From a checkpoint of a small mixture-of-experts model trained on Wikipedia: 4 picks a token.
Below are experts of layer 4 (counted from 0) of a mixture-of-experts language model. Rows are named router (the router's row for the expert) and show model dimensions 256-383. Each number is 50 + 15 x the weight over its row's rms, rounded and kept within 0 to 99.
After each expert's rows: "mostly gets" lists some tokens that are sent to it at least half of the time. This comes from a sample of Wikipedia text that the model never trained on.

# expert 34
router:61 45 41 46 62 53 65 52 38 50 42 50 36 69 61 48 53 48 47 20 60 55 41 36 67 48 34 92 65 67 55 45 61 23 66 39 56 42 30 45 45 81 72 61 48 31 37 44 37 48 43 56 49 42 29 23 47 37 50 83 67 44 46 56 40 26 39 49 66 47 50 34 85 42 47 43 55 77 43 22 45 44 61 61 50 51 81 69 62 54 50 56 24 16 44 51 24 75 20 72 57 70 49 19 61 60 64 33 50 47 41 30 47 48 32 45 49 40 49 60 52 18 31 34 37 44 72 50
mostly gets: " China", " Japan", "ā", "hi", "ai", " Kong"

# expert 15
router:67 62 29 37 42 51 47 61 78 40 51 57 50 67 29 52 57 34 68 80 59 62 42 47 54 70 63 65 20 46 51 75 62 61 45 54 63 46 52 56 50 18 85 33 35 55 42 53 62 31 55 47 35 76 41 43 57 81 44 63 51 65 47 50 48 40 53 51 51 66 27 60 32 73 63 67 34 61 72 23 59 34 61 51 41 34 57 56 67 30 53 43 46 53 29 18 52 51 43 64 38 63 41 58 59 45 51 39 49 56 59 42 45 67 36 45 33 44 45 88 34 39 28 66 33 61 64 58
mostly gets: " Coordinates", " Genus", " Website", " Phylum", " Born", " NP"

# expert 26
router:52 58 65 74 27 74 53 59 55 60 52 67 54 30 56 31 74 49 50 35 29 46 35 61 46 42 56 45 40 58 75 40 54 62 27 37 24 26 52 45 35 34 37 64 61 40 57 63 40 61 76 80 69 52 66 70 39 50 44 64 42 41 16 34 50 41 47 49 48 19 48 66 70 58 66 16 42 52 54 54 54 58 38 28 33 51 56 63 39 41 66 73 40 42 65 06 28 46 49 40 32 71 62 39 32 57 49 40 19 35 40 36 51 32 42 49 42 47 74 57 66 43 29 66 55 42 70 35
mostly gets: "′", " km", " kg", " north", " south", " mm"

# expert 0
router:45 86 65 21 58 82 62 36 29 45 40 44 72 71 53 60 58 38 43 48 24 66 22 66 58 49 38 54 44 26 45 59 57 50 60 69 48 70 37 39 64 57 42 65 20 36 25 69 63 48 26 59 54 61 71 33 39 69 59 97 54 54 45 70 54 58 24 75 37 30 47 27 21 61 44 41 53 52 50 22 63 35 49 66 74 31 67 73 75 59 66 53 46 59 40 60 50 48 54 80 61 35 19 29 37 67 32 91 59 50 50 19 54 26 42 53 61 41 52 66 47 39 52 42 08 57 40 45
mostly gets: "k", " Jr", "!", " Kong", "owski", " Singh"

# expert 46
router:48 36 60 56 75 56 52 47 56 29 56 54 47 55 41 60 33 54 33 52 58 69 68 26 72 35 48 39 64 37 28 74 52 87 43 40 45 58 56 57 50 25 44 33 49 63 56 32 75 48 36 40 29 13 53 42 79 40 42 52 46 53 64 55 44 56 40 48 54 54 58 34 54 27 49 51 60 42 60 76 65 59 41 49 58 77 66 70 18 43 46 46 61 51 21 54 65 36 71 46 45 53 63 59 69 63 73 72 69 46 44 41 47 51 54 68 51 54 36 37 52 71 47 54 46 40 67 38
mostly gets: " him", " member", " son", " children", " father", " development"

# expert 20
router:39 72 40 49 67 25 59 44 54 74 68 43 70 59 58 44 32 34 53 40 53 46 39 45 49 45 36 49 43 53 50 49 74 48 38 44 47 31 39 16 34 47 72 53 68 50 45 46 50 57 70 52 41 54 73 36 55 36 50 44 70 35 35 48 56 53 39 22 53 54 57 39 60 79 31 84 49 73 50 51 30 31 41 37 47 39 36 60 18 51 59 43 18 42 59 25 77 28 39 50 54 51 15 72 45 10 53 46 49 61 45 62 65 58 48 79 44 48 52 66 27 87 86 31 51 47 66 68
mostly gets: " by", " be", " when", " per", " been", " after"

# expert 25
router:39 64 58 42 58 75 74 26 15 44 42 73 25 62 57 35 75 65 67 77 66 39 16 62 68 43 43 50 36 47 32 38 62 28 54 73 43 46 47 21 43 75 49 48 50 20 40 54 34 57 32 69 55 46 02 67 39 37 66 62 47 45 43 41 47 50 59 64 68 33 41 32 50 42 30 49 53 39 65 47 43 54 81 36 66 30 44 61 73 21 36 41 65 64 49 71 51 35 44 35 38 80 47 13 40 56 58 19 46 53 52 63 51 52 36 50 39 44 63 70 66 60 38 39 60 42 60 57
mostly gets: "z", " t", "j", "š", "iz", "r"

# expert 42
router:40 44 65 51 42 64 32 40 49 28 13 45 35 88 55 61 32 40 27 71 64 65 39 62 84 44 61 67 56 50 59 59 52 50 49 27 55 42 45 35 50 55 42 63 47 53 56 69 54 66 42 38 38 32 65 38 44 52 56 61 48 65 65 61 48 34 43 46 63 26 51 44 32 58 44 36 40 54 41 44 57 34 52 33 48 56 66 51 63 50 67 58 75 44 49 48 30 49 58 83 44 41 28 41 31 48 60 59 72 69 71 62 54 51 41 69 46 58 46 41 51 59 36 58 58 75 25 42
mostly gets: " York", " California", " City", " River", " States", " Church"

# expert 13
router:57 72 44 42 61 58 46 71 87 49 51 64 40 68 73 51 37 55 36 73 57 62 42 43 39 65 29 47 36 63 64 72 35 18 56 60 45 34 64 49 56 54 57 28 36 29 53 40 38 48 41 14 43 66 69 55 48 57 25 85 47 48 44 42 21 24 58 43 48 40 62 47 32 48 67 32 34 32 46 27 65 45 65 37 40 71 47 80 50 51 49 53 38 29 60 52 65 45 69 55 46 84 39 50 49 68 69 33 56 42 43 70 50 27 60 49 45 59 24 31 48 53 34 45 50 66 47 32
mostly gets: " arch", " law", " Navy", " Royal", " Co", " Parliament"

# expert 41
router:35 47 38 44 57 33 29 39 32 16 56 41 49 37 30 56 65 48 61 54 59 45 62 51 33 50 46 41 46 38 52 57 41 26 30 63 50 44 68 58 67 30 46 56 46 61 34 39 67 82 61 60 51 44 32 56 55 68 42 31 37 56 53 44 27 77 38 73 33 56 48 66 55 67 49 71 49 44 45 70 44 44 47 66 83 08 37 01 34 57 56 39 61 24 43 40 32 77 48 58 55 34 44 61 58 42 66 31 66 36 60 51 56 44 45 28 24 29 67 40 44 62 71 57 40 55 27 63
mostly gets: " a", " an", " the", " its", "The", "Scientific"

# expert 44
router:43 54 56 69 51 81 32 72 54 47 48 41 41 32 66 46 39 61 48 33 41 67 50 47 25 57 38 50 39 67 84 46 41 61 55 43 47 43 33 60 60 71 46 79 40 44 42 58 39 52 64 38 38 29 51 66 69 56 64 44 73 20 41 41 58 47 65 36 27 21 31 60 76 18 61 17 40 71 54 65 59 53 35 54 64 73 26 50 57 43 65 44 66 72 50 30 40 37 67 54 52 36 29 37 28 54 50 49 47 44 69 50 55 86 56 61 35 54 39 30 59 69 61 20 40 66 65 59
mostly gets: " \"", ".\n\n", "==\n", "==\n\n", " ==\n", " this"

# expert 1
router:48 70 38 22 63 47 62 53 50 46 41 90 63 34 20 68 51 49 61 52 50 47 24 42 56 73 52 59 32 34 59 65 48 63 59 49 59 42 64 48 56 43 56 62 29 63 37 47 53 60 35 25 56 28 18 43 34 50 37 29 37 50 64 26 76 46 43 50 67 36 18 74 62 56 46 58 62 58 73 55 52 31 42 51 50 35 55 25 36 47 73 58 22 29 81 50 63 35 24 49 55 60 51 61 36 50 35 43 53 51 45 56 55 38 35 57 56 35 51 90 39 58 52 65 59 70 61 69
mostly gets: "°N", " including", " MPC", "):", ":", " Coordinates"

# expert 4
router:46 32 67 68 54 35 21 32 52 40 61 25 51 31 66 47 25 63 40 60 56 70 60 41 99 44 52 53 38 68 37 47 43 73 33 32 39 42 57 57 56 39 51 34 43 53 55 52 38 61 49 64 52 45 51 68 53 37 85 44 54 70 22 43 52 59 45 38 64 68 60 59 66 32 62 30 34 44 35 64 39 72 35 54 43 70 38 35 25 60 50 78 66 57 52 56 73 48 42 26 54 57 68 67 39 53 36 48 43 36 45 56 51 36 76 47 60 28 54 40 57 26 58 75 24 56 55 32
mostly gets: " that", " which", " this", " who", " new", " such"

# expert 8
router:62 44 32 45 32 44 53 64 37 50 45 68 72 59 64 69 44 58 84 46 40 66 75 35 44 65 70 68 30 57 23 42 60 54 75 38 38 56 32 62 69 50 46 57 45 46 35 43 45 33 34 50 41 43 70 57 44 43 56 00 72 64 43 61 30 49 41 22 34 28 59 43 60 22 78 60 47 43 36 42 56 55 54 47 39 60 45 68 57 43 73 61 81 49 34 65 53 34 52 55 57 49 29 60 40 47 51 52 31 75 31 56 49 44 57 42 70 41 60 53 42 52 65 48 70 27 76 58
mostly gets: " two", " three", " four", " some", " other", " several"

# expert 22
router:43 64 54 63 34 46 56 43 39 27 49 63 56 22 47 43 49 65 41 30 34 45 43 37 60 37 65 41 46 44 54 38 61 46 31 40 33 43 30 28 72 45 34 52 60 57 31 47 42 37 39 45 49 52 75 74 99 28 46 32 66 63 35 22 34 76 28 24 27 44 62 52 83 49 46 61 48 66 32 58 55 54 52 50 39 58 60 51 37 59 33 65 50 59 69 37 49 36 40 31 57 47 73 45 56 35 71 44 56 46 54 69 47 75 56 36 48 64 61 21 60 54 54 51 39 43 67 32
mostly gets: " not", " out", " first", " more", " only", " well"

# expert 28
router:54 18 39 61 49 55 59 37 67 26 48 46 53 59 42 38 43 84 38 53 46 49 63 49 57 45 60 31 52 73 09 64 24 62 56 54 46 30 64 55 38 29 56 35 31 56 60 29 78 59 53 51 68 66 59 64 54 55 53 75 41 34 66 30 56 74 59 64 41 46 64 60 46 36 53 52 56 43 35 68 43 56 59 48 53 41 40 46 20 53 56 54 34 60 59 57 47 51 70 49 78 28 73 13 79 51 47 57 55 44 54 40 53 60 45 54 43 50 42 65 40 28 40 60 29 71 48 57
mostly gets: " alcohol", " disease", "_", " protein", " treatment", " dep"

# expert 30
router:77 49 41 43 69 32 45 56 47 36 56 66 62 23 44 18 81 19 66 40 27 38 61 44 31 63 58 14 54 31 50 47 40 62 31 51 49 47 80 61 67 39 66 59 41 34 39 44 47 31 42 70 34 53 25 69 51 64 26 32 27 61 70 48 62 51 55 44 62 42 72 74 62 46 38 71 58 65 56 51 61 53 56 43 68 43 35 25 39 38 47 49 59 53 63 44 47 61 64 27 56 41 31 56 31 35 71 45 60 44 43 44 59 55 53 46 27 31 61 56 54 62 79 50 84 32 29 49
mostly gets: " =", " |", " −", " Votes", " %", " —;"

# expert 43
router:64 83 70 43 39 64 22 73 45 53 49 77 56 54 51 53 64 43 87 65 23 23 57 39 45 59 75 41 59 41 61 51 59 65 38 56 69 52 58 63 59 25 25 39 46 41 55 58 57 47 42 47 50 54 45 56 56 51 32 39 81 53 57 41 63 61 39 44 41 60 42 62 55 55 23 52 50 46 48 24 21 71 59 52 45 72 32 60 50 19 40 51 53 34 36 76 61 45 39 76 44 48 42 63 72 19 70 70 37 59 39 41 54 58 42 57 52 60 55 23 30 45 83 55 59 44 46 67
mostly gets: " JPL", " Votes", " Candidate", " Coordinates", " Website", " Date"

# expert 11
router:63 48 44 32 59 37 58 60 44 56 60 67 34 24 35 39 72 44 45 32 50 45 53 26 50 52 49 55 77 61 47 56 51 85 29 44 36 30 32 90 40 45 49 41 52 34 44 60 60 66 52 40 35 18 41 49 60 00 46 43 61 50 44 39 49 74 79 37 80 61 46 29 76 51 50 51 47 28 48 60 46 67 35 40 30 57 33 59 64 28 24 85 67 66 47 45 45 26 56 43 71 48 48 27 56 79 53 46 30 67 01 66 47 41 71 35 34 60 55 47 23 52 68 50 56 46 62 58
mostly gets: "ations", " Votes", "ments", "ates", " votes", " Candidate"

# expert 36
router:30 69 62 26 39 69 52 24 45 36 37 50 47 75 49 46 44 45 38 75 42 63 20 61 84 48 61 55 57 43 32 45 57 52 60 70 45 79 54 48 28 31 37 65 45 22 47 44 63 58 41 71 58 16 51 39 45 42 78 62 41 63 73 49 61 25 51 72 63 75 46 50 24 57 33 48 74 59 51 62 51 39 33 63 62 63 56 70 68 40 68 16 50 59 52 62 29 49 44 52 37 47 27 28 37 55 60 65 67 42 64 42 56 48 36 58 74 56 49 68 36 43 60 36 38 65 28 60
mostly gets: "idae", "berg", "ini", "ova", "ić", "ko"

# expert 18
router:31 57 50 51 55 76 30 49 64 28 75 51 66 50 52 66 42 47 75 63 41 77 62 31 59 39 54 53 30 48 12 60 58 61 72 49 70 67 16 40 46 52 42 47 41 43 42 24 58 44 45 34 72 32 50 58 57 43 45 48 55 60 47 48 32 80 37 48 57 77 68 53 24 38 52 33 42 47 55 48 70 65 29 55 29 51 62 57 38 20 52 44 48 55 26 65 66 49 58 43 46 54 52 68 55 59 28 69 61 59 34 66 47 68 22 47 93 47 37 55 56 59 53 55 55 23 66 55
mostly gets: " film", " wrote", " album", " show", " singer", " song"

# expert 12
router:16 92 35 54 30 55 54 63 76 64 56 61 42 46 43 58 44 38 92 55 51 66 45 72 30 30 27 66 69 52 57 55 65 67 52 72 26 40 48 42 53 22 57 62 58 37 46 68 73 40 31 53 43 48 44 50 01 36 56 56 49 27 52 51 44 44 62 56 72 34 33 51 41 65 62 65 48 65 73 53 58 34 41 60 71 31 48 41 47 58 27 62 31 49 46 46 59 58 42 51 45 44 12 66 50 40 26 56 67 57 55 44 70 29 36 42 74 32 28 74 27 25 61 35 40 59 35 44
mostly gets: "|", "=", "===", "-", "',", " CHN"

# expert 32
router:58 40 45 72 50 93 47 57 46 57 50 35 63 48 50 62 76 52 55 51 46 32 59 43 44 59 59 29 37 43 74 33 33 33 10 41 53 44 41 39 43 41 61 43 44 55 58 53 27 45 57 62 48 69 55 44 39 65 36 49 47 37 47 76 41 36 49 58 50 42 62 32 38 54 61 43 62 63 52 34 56 60 79 68 29 38 38 59 38 47 58 46 33 55 90 28 64 54 34 58 34 72 64 49 53 50 51 24 35 47 61 33 48 72 61 54 45 53 39 42 70 37 29 58 36 23 44 43
mostly gets: "2", "3", "4"